Experts of a small language model: 64 SwiGLU neurons an expert, a shared expert of 128 neurons.
Below are experts of layer 6 (counted from 0) of a mixture-of-experts language model. Rows are named gate (a neuron's input weights, with its number), up (a neuron's input weights, with its number), down (a neuron's output weights, with its number) and show model dimensions 0-79. Each number is 200 + 40 x the weight over its row's rms, rounded and kept within 0 to 999.
Before each expert's rows: a language model's description of what the expert responds to. This comes from a sample of Wikipedia text that the model never trained on.

# expert 12
Description: Column separator pipes in review and station tables, and opening pieces of words or names, such as p-inkies, B-L, invest-ig-ator.
gate1,205,181,186,204,164,239,163,162,195,187,170,225,205,223,172,230,259,171,246,227,166,125,277,163,138,229,156,211,205,189,157,177,165,170,225,143,233,191,197,213,186,290,236,283,122,212,181,183,170,202,339,154,235,200,226,198,233,240,146,205,222,226,140,221,138,199,223,139,204,96,246,208,225,241,221,232,213,178,226,230
up1,192,176,197,164,218,197,198,227,201,220,270,156,214,154,293,153,145,185,166,193,197,270,116,215,205,142,227,207,121,206,284,206,261,244,135,255,175,244,187,224,187,169,172,111,245,192,213,151,256,257,115,243,143,180,173,215,197,191,229,222,181,178,295,210,256,218,212,245,155,257,155,175,199,238,228,164,213,230,215,161
down1,263,159,155,250,266,222,204,208,207,193,264,220,221,226,212,245,228,234,171,171,237,286,179,262,223,269,188,251,150,186,247,163,154,224,187,254,163,241,239,218,220,164,213,227,198,195,200,305,148,194,184,192,272,203,163,168,168,208,179,201,168,203,128,255,205,249,204,155,167,241,194,223,201,203,209,255,137,154,229,224
gate2,166,215,183,207,218,195,218,181,181,153,215,217,198,215,169,156,197,205,213,321,233,163,209,198,258,221,236,190,222,226,188,148,142,222,231,227,110,222,214,183,199,175,231,223,157,212,283,179,197,195,283,284,166,188,87,183,168,198,174,275,239,145,216,222,144,263,179,198,209,211,187,268,191,172,253,227,268,211,187,182
up2,174,172,228,246,188,175,229,163,199,166,231,165,177,214,236,176,246,234,185,265,249,153,211,252,265,177,239,205,218,239,244,217,187,211,205,170,158,269,131,159,177,183,235,219,135,215,243,174,235,177,242,214,232,165,139,214,188,174,141,312,194,242,214,207,138,262,225,197,209,209,180,182,182,157,259,211,242,189,179,194
down2,250,229,139,233,240,208,282,159,167,212,218,177,240,190,161,203,260,170,151,187,199,250,186,162,243,205,170,270,207,207,176,201,169,190,219,148,170,266,141,208,294,143,256,172,136,195,240,159,129,232,246,194,203,134,200,223,168,170,241,277,190,176,211,226,198,211,226,202,203,261,200,183,224,210,180,167,135,194,164,203

# expert 6
Description: Prepositions and to in running narrative, often sentence-initial In or To, such as after, during, by, against, before the.
gate1,212,214,155,250,212,214,203,160,141,196,215,223,208,254,263,250,170,173,127,194,127,94,125,223,196,182,130,178,268,169,237,150,153,211,166,188,175,170,193,224,183,264,168,197,240,200,232,171,227,214,196,208,212,274,258,188,199,117,271,193,215,144,224,160,221,182,167,214,243,191,222,207,231,203,201,242,156,208,201,172
up1,200,171,331,154,179,160,231,116,187,277,189,182,187,208,221,269,277,211,233,179,247,157,202,187,144,177,243,216,248,89,141,194,166,176,246,250,152,130,156,200,157,182,233,184,205,203,240,223,148,230,180,222,138,187,197,224,134,232,213,200,290,253,188,256,191,229,187,143,190,227,211,136,180,212,210,233,275,220,184,198
down1,209,196,180,270,233,146,224,206,173,226,115,181,209,237,201,228,188,257,214,154,196,246,121,252,176,215,268,147,169,198,152,154,203,139,281,164,186,213,221,199,277,164,167,139,227,125,154,269,170,233,148,185,263,155,149,264,192,157,212,168,182,221,254,240,246,220,152,165,151,210,234,135,222,142,176,184,222,176,248,235
gate2,209,248,192,169,208,146,176,147,215,191,154,159,218,214,180,286,203,236,162,185,221,275,178,185,163,132,218,268,208,176,241,198,191,161,219,134,137,224,206,236,219,180,267,187,238,203,195,220,206,212,167,132,221,268,167,201,203,68,181,190,140,203,206,153,224,222,248,243,238,199,175,219,151,225,105,224,223,147,304,155
up2,208,284,169,133,231,171,200,155,258,230,171,137,252,221,189,264,187,242,154,218,232,267,159,222,181,122,216,216,206,185,247,206,218,165,256,190,172,228,185,236,199,178,263,198,226,190,204,201,206,189,149,141,202,278,162,236,171,120,154,182,153,242,218,137,233,210,204,189,189,176,183,169,128,208,161,240,248,172,243,166
down2,134,202,211,165,260,194,165,148,203,153,262,219,203,182,198,239,170,271,163,131,214,272,205,241,252,140,198,251,223,221,173,222,218,216,194,230,223,201,212,212,229,167,185,227,253,210,190,242,214,198,130,231,264,179,157,192,189,158,218,192,179,198,206,207,178,224,268,305,143,188,228,236,325,160,183,222,264,192,207,207

# expert 1
Description: First pieces of words split into parts, plus articles and determiners after prepositions, such as pro(found), de(cades), cre(eks), the, a.
gate1,156,235,149,216,194,246,108,227,221,200,252,197,145,161,260,155,232,114,248,259,255,170,154,174,192,207,201,235,177,171,189,211,216,199,183,186,185,159,219,174,206,240,163,145,209,172,188,165,133,208,164,155,233,192,201,229,157,214,204,193,153,165,192,217,242,161,181,183,232,183,170,215,213,115,186,209,212,199,246,138
up1,144,193,196,228,266,244,215,291,239,175,217,198,167,249,269,188,205,191,165,212,275,203,188,120,213,136,213,149,213,177,223,221,201,196,200,208,187,166,197,223,254,225,195,273,285,162,285,193,164,189,216,155,180,161,163,124,193,225,207,94,228,128,148,156,248,212,123,163,209,203,190,183,130,163,209,223,296,179,207,171
down1,129,133,261,205,203,181,171,151,212,228,191,155,242,133,115,210,235,182,175,180,276,145,188,190,196,248,217,194,215,216,249,243,175,163,207,221,204,239,187,212,234,180,222,223,122,185,203,225,186,190,261,148,288,265,205,217,226,216,151,285,254,199,184,225,205,190,198,239,198,146,190,113,200,188,248,199,248,184,237,210
gate2,236,191,142,125,227,170,232,243,182,191,283,232,236,189,211,203,197,145,168,179,169,243,153,174,232,167,161,213,228,105,217,225,181,127,240,321,151,209,199,182,161,225,154,186,141,216,224,194,257,257,196,189,192,195,204,189,198,234,205,204,172,319,207,217,230,208,146,223,179,159,206,151,210,143,212,207,232,232,210,174
up2,251,275,154,187,182,227,207,185,163,180,188,278,170,171,226,170,236,152,228,195,204,278,164,224,168,193,181,276,226,179,154,217,162,178,257,199,237,228,124,137,106,121,124,166,179,196,184,195,175,266,190,247,180,182,229,316,129,209,225,173,200,151,196,203,198,232,186,264,211,190,217,200,160,204,213,241,270,260,143,179
down2,214,198,152,195,198,143,147,242,181,190,156,211,153,195,221,172,165,236,169,192,211,161,248,159,213,272,139,290,151,224,157,226,226,145,187,194,175,277,171,195,218,144,211,250,213,125,157,227,281,186,188,254,174,168,164,171,224,172,222,154,212,234,211,252,214,252,180,247,119,188,247,179,194,271,214,219,229,205,204,215

# expert 11
Description: Titles before names (President, Queen, Lieutenant), World in "World War", and year digits or spaces in dates and tables.
gate1,264,161,170,198,224,186,199,213,203,139,170,196,238,161,196,284,254,218,289,207,158,224,221,179,162,145,238,177,141,203,181,221,184,147,169,236,136,216,206,179,216,138,234,178,297,275,256,189,218,152,206,184,154,161,245,218,235,191,206,186,194,153,197,178,285,187,168,255,194,172,218,220,228,162,127,210,244,142,207,138
up1,171,233,275,153,223,154,191,170,158,209,220,266,210,220,171,176,189,206,160,179,169,222,227,236,206,181,211,156,273,141,251,124,183,316,174,221,216,198,185,184,199,151,187,214,209,194,178,240,206,243,284,174,181,271,157,64,227,210,254,209,213,232,193,252,207,204,221,250,116,249,169,217,249,190,238,192,235,129,168,192
down1,202,119,256,226,164,254,203,104,233,189,163,162,240,208,202,189,185,248,246,224,270,267,254,210,157,185,319,201,212,158,213,179,154,218,214,198,118,203,192,189,156,237,187,210,179,191,113,202,159,184,223,233,167,189,195,203,135,210,192,240,186,275,178,189,205,184,178,119,146,188,145,300,227,168,250,161,226,181,184,177
gate2,194,186,192,186,256,141,242,158,291,151,115,264,234,128,184,262,220,232,151,224,188,202,239,156,226,217,169,137,245,191,217,124,259,231,205,173,226,255,168,210,233,160,160,180,189,157,229,206,217,209,240,148,100,308,207,241,185,216,208,203,187,226,211,178,296,230,157,163,189,243,220,153,221,156,232,209,193,136,164,187
up2,216,234,182,140,206,224,165,156,190,270,210,244,179,201,168,245,214,228,212,232,183,199,194,187,148,241,258,163,150,262,155,238,202,168,161,150,184,227,205,269,161,159,166,232,160,135,204,207,219,182,168,211,272,178,168,173,168,199,196,203,155,92,161,237,195,190,246,160,277,196,119,283,159,210,170,238,125,229,185,231
down2,234,238,105,194,139,223,249,244,259,196,186,171,221,180,182,185,119,245,214,96,219,196,152,259,203,234,164,183,141,182,151,220,232,199,225,229,235,222,209,232,158,206,173,200,221,168,238,113,242,209,224,150,215,226,261,141,196,105,147,205,195,234,176,226,225,169,206,183,185,228,236,194,249,138,209,214,185,144,210,258

# expert 13
Description: Nouns completing time phrases after the or of, such as same year, that time, the season, first time, September, with sports context.
gate1,172,234,279,217,176,205,196,168,196,231,210,219,125,188,206,153,187,330,159,239,238,245,152,154,218,160,233,181,246,236,208,189,196,222,172,170,269,246,144,155,220,207,152,213,176,175,238,187,201,182,124,207,131,230,137,225,232,178,229,147,257,197,214,199,250,206,181,287,204,152,221,177,204,136,221,194,209,177,139,235
up1,237,113,191,172,195,164,200,292,162,188,178,201,233,136,241,250,172,204,232,169,173,190,278,194,220,259,168,206,184,163,216,173,163,151,173,168,146,182,255,292,277,176,276,196,220,211,174,215,266,192,226,219,211,232,210,274,192,205,154,207,185,311,224,288,252,155,218,115,163,173,180,132,178,201,179,219,195,201,244,138
down1,121,184,187,171,161,157,217,221,298,214,211,124,189,142,147,164,178,232,229,196,306,125,223,213,153,207,207,224,261,139,234,209,185,155,209,227,141,243,216,253,163,291,217,172,206,182,171,155,195,263,171,258,119,279,214,201,214,238,195,273,163,158,259,203,206,217,270,231,186,229,151,206,173,176,197,138,168,229,224,150
gate2,220,165,169,221,207,181,126,172,194,193,202,230,105,210,250,173,223,207,253,144,237,158,270,189,178,200,172,253,220,205,186,233,189,214,199,187,162,174,144,149,160,217,235,134,292,221,207,195,180,254,182,92,187,209,188,210,173,219,212,229,202,188,203,212,195,214,270,124,207,195,195,215,136,270,147,163,236,170,245,193
up2,200,230,294,221,204,164,235,200,268,183,229,249,157,222,215,198,131,222,155,233,204,190,102,145,211,142,239,212,234,105,232,218,231,171,206,154,165,163,167,262,207,205,215,253,161,140,231,217,148,199,144,239,211,183,220,206,201,173,235,178,257,172,202,166,187,183,168,255,180,171,233,168,218,140,183,165,187,240,162,231
down2,162,238,238,163,144,210,150,189,245,215,182,173,218,200,193,216,112,248,200,243,207,213,191,200,153,156,297,133,151,148,162,210,186,234,229,233,230,131,206,275,206,203,199,181,178,236,160,167,198,117,238,121,235,241,118,213,223,200,139,150,194,198,190,212,270,242,203,171,231,222,170,152,163,227,177,228,194,211,235,169

# expert 4
Description: Word pieces inside longer words and names, often suffixes like ious, ed, ing, as in Si-ci-ly, Wa-ver-ley, emerg-ing.
gate1,272,144,208,269,267,201,198,179,174,152,193,177,169,278,205,170,201,102,231,157,206,149,215,270,191,223,185,189,184,167,162,113,213,182,228,233,106,269,149,228,204,202,261,177,134,215,257,182,178,218,273,195,303,203,183,197,210,152,188,224,193,248,169,249,199,143,209,120,193,158,205,163,165,157,223,237,198,206,290,232
up1,247,165,180,204,228,204,192,192,156,154,242,191,209,227,199,147,208,193,206,140,205,163,244,222,189,223,194,187,154,168,160,152,188,198,267,219,82,267,199,273,190,166,212,219,165,181,288,187,150,209,302,155,338,172,204,135,164,141,181,228,232,197,114,189,189,155,214,131,218,174,244,213,251,182,223,187,230,221,230,207
down1,171,284,212,163,80,199,231,185,177,220,179,221,177,171,205,247,269,199,212,162,178,211,259,262,272,220,177,244,197,255,169,322,205,163,173,171,110,199,138,213,173,149,201,287,205,255,197,151,198,206,172,248,243,131,239,184,158,218,180,190,210,164,223,262,218,202,186,208,192,283,120,222,187,200,152,251,202,194,165,247
gate2,231,145,247,260,175,113,215,262,206,224,219,213,280,162,184,192,204,192,184,231,252,152,213,225,205,221,259,127,259,228,197,244,206,231,308,185,179,191,196,220,234,215,210,207,275,210,198,204,215,185,111,210,245,192,170,217,242,180,148,114,204,170,249,124,235,152,151,198,222,177,174,216,143,172,175,216,282,182,194,136
up2,203,197,195,182,237,209,197,117,214,217,176,163,218,186,236,225,210,193,127,188,203,217,223,196,217,170,216,257,189,129,167,160,195,251,175,234,132,233,183,201,198,145,149,204,156,149,218,245,160,179,295,109,194,194,223,211,230,185,223,244,204,176,183,247,196,260,178,155,190,280,162,196,198,149,198,185,179,206,185,242
down2,171,264,207,207,216,150,209,162,203,203,166,145,208,233,234,208,274,184,214,231,202,140,144,189,204,176,155,223,151,172,177,167,160,172,177,209,174,211,171,206,235,113,244,235,168,220,196,150,235,254,251,194,146,124,180,216,198,226,258,161,178,129,232,253,255,208,229,113,212,227,208,252,199,169,205,212,205,230,190,230

# expert 7
Description: Consonant-plus-vowel syllables inside names and rare words, such as ta in fantasy, ca in Carcassonne, va in Srinivasan, Ha, Na.
gate1,233,257,170,179,183,226,223,192,198,196,198,191,230,176,136,211,209,204,191,171,130,237,234,203,215,187,241,243,168,159,226,183,280,117,249,152,149,215,237,186,142,156,195,169,163,289,198,308,173,178,197,169,130,184,180,190,212,239,168,194,261,176,186,133,163,262,192,183,183,215,175,194,164,266,307,251,220,177,201,157
up1,225,212,170,196,230,201,209,157,178,254,275,217,238,113,219,142,186,211,196,198,183,263,209,203,221,133,250,259,202,184,274,206,241,131,273,162,171,234,212,204,172,148,203,255,183,278,142,278,149,212,215,165,165,231,231,218,167,247,204,223,177,130,174,142,195,250,238,198,201,164,199,170,155,267,277,254,149,153,158,159
down1,195,212,260,159,184,180,215,182,218,186,244,207,262,303,156,176,135,171,119,214,138,223,214,160,171,213,275,134,131,199,197,303,198,156,212,128,177,165,175,210,210,205,125,209,126,197,251,233,220,205,237,215,202,236,204,134,232,242,172,212,205,184,208,195,221,223,151,147,262,59,221,216,217,233,255,146,177,153,171,200
gate2,211,166,242,291,252,227,186,246,146,194,204,205,200,182,166,179,176,209,202,209,186,258,199,213,111,252,208,231,280,218,224,230,271,119,140,244,217,181,224,195,134,282,236,247,191,123,231,275,202,202,174,199,199,262,246,228,217,174,211,214,171,147,147,229,235,204,163,222,217,192,230,184,160,263,223,224,199,221,166,214
up2,225,229,169,144,262,165,226,160,204,202,193,191,136,229,133,226,281,171,214,236,154,173,180,185,206,153,272,201,226,169,186,181,200,227,214,245,123,204,233,201,186,174,231,221,284,211,267,257,224,185,194,91,160,121,231,161,172,202,179,155,135,190,221,193,251,162,162,215,204,221,144,181,191,235,117,215,177,141,209,204
down2,164,275,181,159,217,217,231,132,188,255,159,284,146,177,218,205,162,201,226,157,177,226,217,250,189,153,281,184,251,233,206,223,200,216,195,183,158,140,224,205,131,198,229,184,212,269,150,268,241,220,176,175,223,213,123,156,200,162,190,174,137,215,222,149,167,213,266,256,145,265,158,145,163,116,113,296,223,159,227,195

# expert 5
Description: Pipe separators and line breaks in sports standings and data tables, also semicolons in number lists and sentence-initial It, was, is.
gate1,230,201,176,182,211,197,178,253,163,173,223,211,187,227,242,179,119,89,204,268,160,213,264,163,102,261,110,237,170,233,206,192,212,189,244,150,183,175,229,149,218,166,218,191,161,242,164,180,201,171,199,106,256,184,238,199,177,169,206,142,227,227,215,171,179,205,174,161,197,305,280,151,199,143,216,194,132,224,321,191
up1,214,211,203,271,193,203,197,166,224,214,137,187,227,217,170,166,220,220,185,181,217,208,188,280,264,197,201,258,243,162,155,265,207,213,242,295,195,204,210,251,200,256,248,150,161,223,212,184,253,180,144,183,161,174,107,146,236,204,228,230,215,257,169,219,162,287,238,190,270,204,108,153,265,195,163,234,222,154,186,154
down1,201,179,199,202,239,205,175,192,200,153,207,248,257,244,201,169,173,181,155,225,205,243,255,216,175,184,194,148,227,252,205,225,168,254,190,223,136,189,215,197,213,181,172,283,139,206,212,218,196,164,268,237,272,159,261,233,286,189,310,209,246,216,140,223,222,220,150,157,225,298,187,206,199,242,185,243,235,213,172,212
gate2,221,182,262,152,227,285,211,147,200,152,190,254,159,156,238,137,145,206,149,206,225,193,194,247,202,228,163,187,129,209,244,182,203,228,204,175,108,179,237,141,191,176,207,176,212,211,264,199,168,259,251,169,208,257,181,213,163,154,233,136,208,201,160,211,250,211,219,242,239,255,261,201,242,198,255,187,210,233,194,145
up2,238,156,177,222,226,148,228,267,215,205,162,145,172,173,195,281,218,234,201,190,180,236,213,163,306,257,150,138,229,186,251,214,227,257,256,168,208,244,229,153,276,174,185,170,245,145,127,188,223,180,226,196,172,177,237,171,210,247,174,166,134,138,243,204,203,147,196,187,143,217,133,74,230,176,161,122,181,178,251,226
down2,163,182,120,230,275,172,327,190,212,232,221,202,221,184,190,209,245,184,190,231,246,151,234,170,207,225,169,220,194,140,80,224,198,190,179,180,225,194,256,208,294,219,160,224,154,103,257,207,194,208,167,209,174,168,250,130,209,121,202,220,187,140,231,202,187,192,187,195,210,214,154,228,161,135,170,202,221,196,228,173

# expert 10
Description: Single digits inside numbers in stats tables, scores and year ranges, plus country codes like USA, GER, AUS.
gate1,225,170,264,208,230,139,177,164,205,241,215,220,188,176,137,189,244,299,231,202,223,245,209,185,211,251,234,154,205,203,218,128,178,222,216,102,197,205,217,259,196,217,151,186,154,184,180,179,210,188,255,180,170,183,200,194,202,247,140,282,238,136,108,161,158,164,206,248,271,230,215,173,187,249,173,142,186,214,226,134
up1,231,150,235,165,267,192,165,159,192,156,234,240,180,161,156,157,203,288,170,181,249,207,112,217,171,159,176,221,230,211,235,147,145,223,202,84,170,155,170,262,196,249,150,181,207,180,218,229,195,202,271,214,178,178,258,160,235,166,180,258,238,146,165,152,174,169,194,219,222,223,232,245,134,257,230,185,164,207,242,168
down1,289,188,213,164,204,229,195,182,207,192,193,219,172,223,188,223,216,175,158,179,202,200,170,225,184,183,245,230,260,204,247,235,144,220,201,205,186,161,223,245,181,206,143,312,206,191,250,207,222,235,191,169,149,169,179,241,157,212,177,192,242,155,143,198,246,294,199,142,189,235,170,207,196,233,210,156,143,225,215,210
gate2,211,160,252,188,215,177,219,222,199,146,174,218,266,179,223,212,215,158,215,184,239,231,269,218,263,212,121,209,263,224,170,195,213,242,255,200,192,215,189,184,245,203,246,225,254,129,212,121,143,194,184,219,154,140,206,104,173,204,200,265,211,142,238,220,217,179,145,165,180,270,195,133,247,230,224,156,185,206,202,204
up2,335,198,213,125,211,213,247,245,182,175,157,127,212,152,211,217,225,188,219,162,192,204,267,159,288,223,228,159,269,125,187,207,232,219,208,214,233,157,285,263,176,162,184,207,153,177,189,174,133,197,222,247,251,201,187,243,181,172,144,234,129,224,159,221,237,217,238,179,147,161,171,155,316,196,149,249,220,187,234,232
down2,178,184,202,291,231,236,172,168,180,168,197,190,236,108,216,205,216,192,204,169,236,182,191,200,192,252,250,203,269,296,313,179,194,191,185,176,242,199,179,172,160,270,269,241,183,250,169,170,164,251,187,221,169,174,158,101,198,235,145,156,227,220,225,138,200,173,176,229,133,265,162,192,102,183,228,255,194,146,163,271

# expert 15
Description: Unit and abbreviation pieces after numbers in tables and infoboxes, such as m, km, ft, bp, mi, UTC, plus cell spaces.
gate1,171,206,184,289,269,273,206,206,234,149,223,194,170,176,145,223,194,208,93,208,216,205,236,185,194,240,198,138,192,140,214,227,207,143,198,133,157,159,198,153,213,223,243,190,194,170,217,209,179,195,139,162,195,185,259,221,212,231,114,154,147,170,200,237,171,207,189,187,178,182,217,194,248,167,172,188,235,216,241,113
up1,264,169,219,94,178,164,247,198,176,214,161,220,242,189,247,182,213,122,224,229,239,244,159,211,206,148,207,214,199,241,210,211,259,223,214,238,221,193,270,207,192,174,134,217,280,270,174,201,210,209,244,213,176,206,201,259,202,179,278,205,280,223,192,152,201,176,209,168,179,239,216,231,195,212,238,195,184,213,190,262
down1,180,214,184,248,130,200,155,164,176,229,177,260,224,197,196,172,184,187,170,251,281,230,298,94,153,235,251,190,268,209,214,257,221,212,222,198,131,171,189,241,164,164,173,220,222,148,147,236,130,208,271,132,163,205,261,248,179,251,198,204,197,181,220,167,228,237,220,180,138,216,176,193,176,238,193,171,194,247,204,187
gate2,181,246,220,196,211,171,272,191,221,208,225,262,117,167,201,217,172,166,185,192,191,180,187,152,240,186,212,188,250,198,153,219,190,204,117,240,232,279,162,113,300,293,259,199,176,217,222,193,221,179,205,251,248,153,187,168,245,201,97,192,166,209,162,259,228,241,190,155,249,193,288,210,174,202,207,125,129,158,185,178
up2,217,241,263,219,202,208,191,205,234,195,271,158,201,181,189,161,102,179,231,210,180,217,247,166,194,308,215,212,227,227,287,193,286,208,127,216,231,171,231,94,192,219,184,216,190,246,201,192,222,89,138,170,176,217,204,207,244,212,199,226,172,239,250,242,210,177,180,164,108,202,176,211,196,199,180,213,224,142,250,210
down2,258,171,171,198,212,248,203,184,205,193,199,152,211,202,228,202,212,189,258,244,172,136,237,255,185,176,171,188,126,160,246,200,135,202,206,243,188,224,220,86,185,247,164,192,236,253,214,138,147,237,197,192,217,185,167,204,272,207,153,256,174,201,243,206,195,161,154,205,193,205,269,118,215,131,237,202,193,126,197,169

# expert 8
Description: Final pieces of institution names, place names and abstract nouns, such as School, Street, Research, -tion, Awaken-ing.
gate1,199,269,202,178,228,205,215,214,224,181,156,194,121,222,174,152,223,167,210,191,171,190,239,149,180,195,201,227,203,198,139,218,248,141,190,108,139,261,205,140,212,207,244,251,224,163,230,218,161,218,198,215,155,149,166,176,198,216,176,204,275,142,196,250,207,208,233,215,191,210,155,219,211,181,231,210,136,239,325,186
up1,93,168,184,254,158,258,208,120,216,212,184,136,146,233,110,169,187,223,209,188,264,245,198,278,190,199,223,216,186,225,190,170,258,118,189,123,236,198,143,171,131,186,208,198,174,207,213,255,205,197,175,238,185,217,148,201,241,212,191,152,215,215,193,274,138,281,148,243,194,243,183,239,163,152,188,206,255,235,131,122
down1,238,214,212,230,199,248,161,172,163,208,286,163,162,169,172,186,253,197,216,221,232,235,286,226,205,179,256,229,201,195,194,149,137,145,116,103,132,164,202,202,184,214,202,216,228,277,205,166,190,233,246,162,209,153,234,179,212,142,214,230,202,193,230,248,181,220,185,196,229,246,201,243,101,224,104,194,174,234,254,197
gate2,161,155,234,238,132,228,153,235,210,126,193,140,222,187,190,204,309,205,90,162,242,133,256,281,191,251,194,199,162,224,157,162,228,180,185,214,239,251,167,215,239,240,219,199,168,197,207,158,214,253,190,177,260,215,189,165,145,203,178,259,220,178,141,212,212,206,180,259,207,227,239,219,228,216,179,275,263,167,144,148
up2,173,240,139,152,173,129,213,182,178,245,259,181,197,223,207,210,149,247,265,177,280,241,202,162,166,253,216,174,252,222,183,169,260,244,178,200,204,204,218,205,194,196,191,131,201,199,140,221,180,300,178,155,248,200,158,208,192,229,216,179,229,142,232,155,172,225,142,244,191,200,250,194,178,252,190,212,280,153,141,252
down2,195,146,211,193,209,195,178,198,217,252,153,192,237,191,228,214,233,233,241,220,221,235,235,217,166,226,212,116,185,200,272,164,128,101,162,223,247,236,177,231,219,221,192,227,155,200,171,108,196,225,189,171,227,214,200,289,213,165,148,223,237,225,280,172,186,144,205,189,177,187,189,244,192,238,255,140,168,198,201,227

# expert 9
Description: Verbs and verb stems after auxiliaries like was, is, has, could, such as ex(empt), en(acted), been, became, stay.
gate1,174,161,263,268,230,179,216,198,270,206,177,222,238,205,194,212,208,242,174,162,269,298,250,279,189,148,210,140,215,200,196,164,174,244,197,211,137,105,156,252,177,208,272,270,274,209,176,174,203,188,213,172,219,197,164,216,198,234,167,208,210,167,257,160,207,227,144,212,190,201,207,211,188,205,224,166,215,144,157,184
up1,233,236,131,152,198,232,209,191,131,251,171,148,192,222,241,220,220,190,232,260,150,191,175,136,154,177,165,261,171,170,171,234,220,176,212,153,226,259,210,183,230,170,162,179,133,252,216,204,204,205,196,188,161,217,242,218,117,179,228,170,216,250,217,240,176,229,203,178,234,206,198,195,258,174,197,281,209,207,205,182
down1,189,207,281,199,109,151,190,190,173,199,197,235,227,177,184,257,244,145,202,191,186,212,208,138,200,223,157,175,177,224,209,158,216,210,295,207,210,123,180,228,189,204,125,164,213,202,271,219,218,173,173,186,192,256,127,139,209,220,252,203,239,271,223,207,130,197,188,182,207,127,210,190,164,264,210,177,132,225,276,246
gate2,214,196,240,209,211,202,235,182,177,178,170,125,206,272,246,145,190,291,206,168,186,198,209,226,84,292,246,163,235,132,206,195,187,175,264,180,234,193,297,186,263,184,246,278,186,205,197,178,216,179,212,171,271,255,156,267,106,174,195,212,276,139,267,132,223,201,248,179,241,152,207,224,274,223,162,204,208,225,161,200
up2,249,183,218,206,153,228,199,282,215,289,214,266,140,164,193,149,187,223,148,241,259,90,181,184,227,149,213,200,179,213,183,261,153,223,220,217,212,215,283,189,184,231,267,217,154,190,61,199,179,215,248,202,174,259,183,193,192,154,188,186,171,227,211,237,186,248,223,191,225,220,206,222,193,192,126,161,124,174,183,223
down2,201,201,203,277,143,203,191,229,169,231,177,185,166,298,207,287,162,283,169,258,122,267,113,244,237,196,212,229,254,142,221,246,211,279,216,128,225,219,205,255,249,202,150,202,148,243,150,212,182,162,145,196,181,189,234,192,210,224,214,191,162,149,170,221,227,212,181,215,206,272,205,197,197,185,205,198,213,147,195,201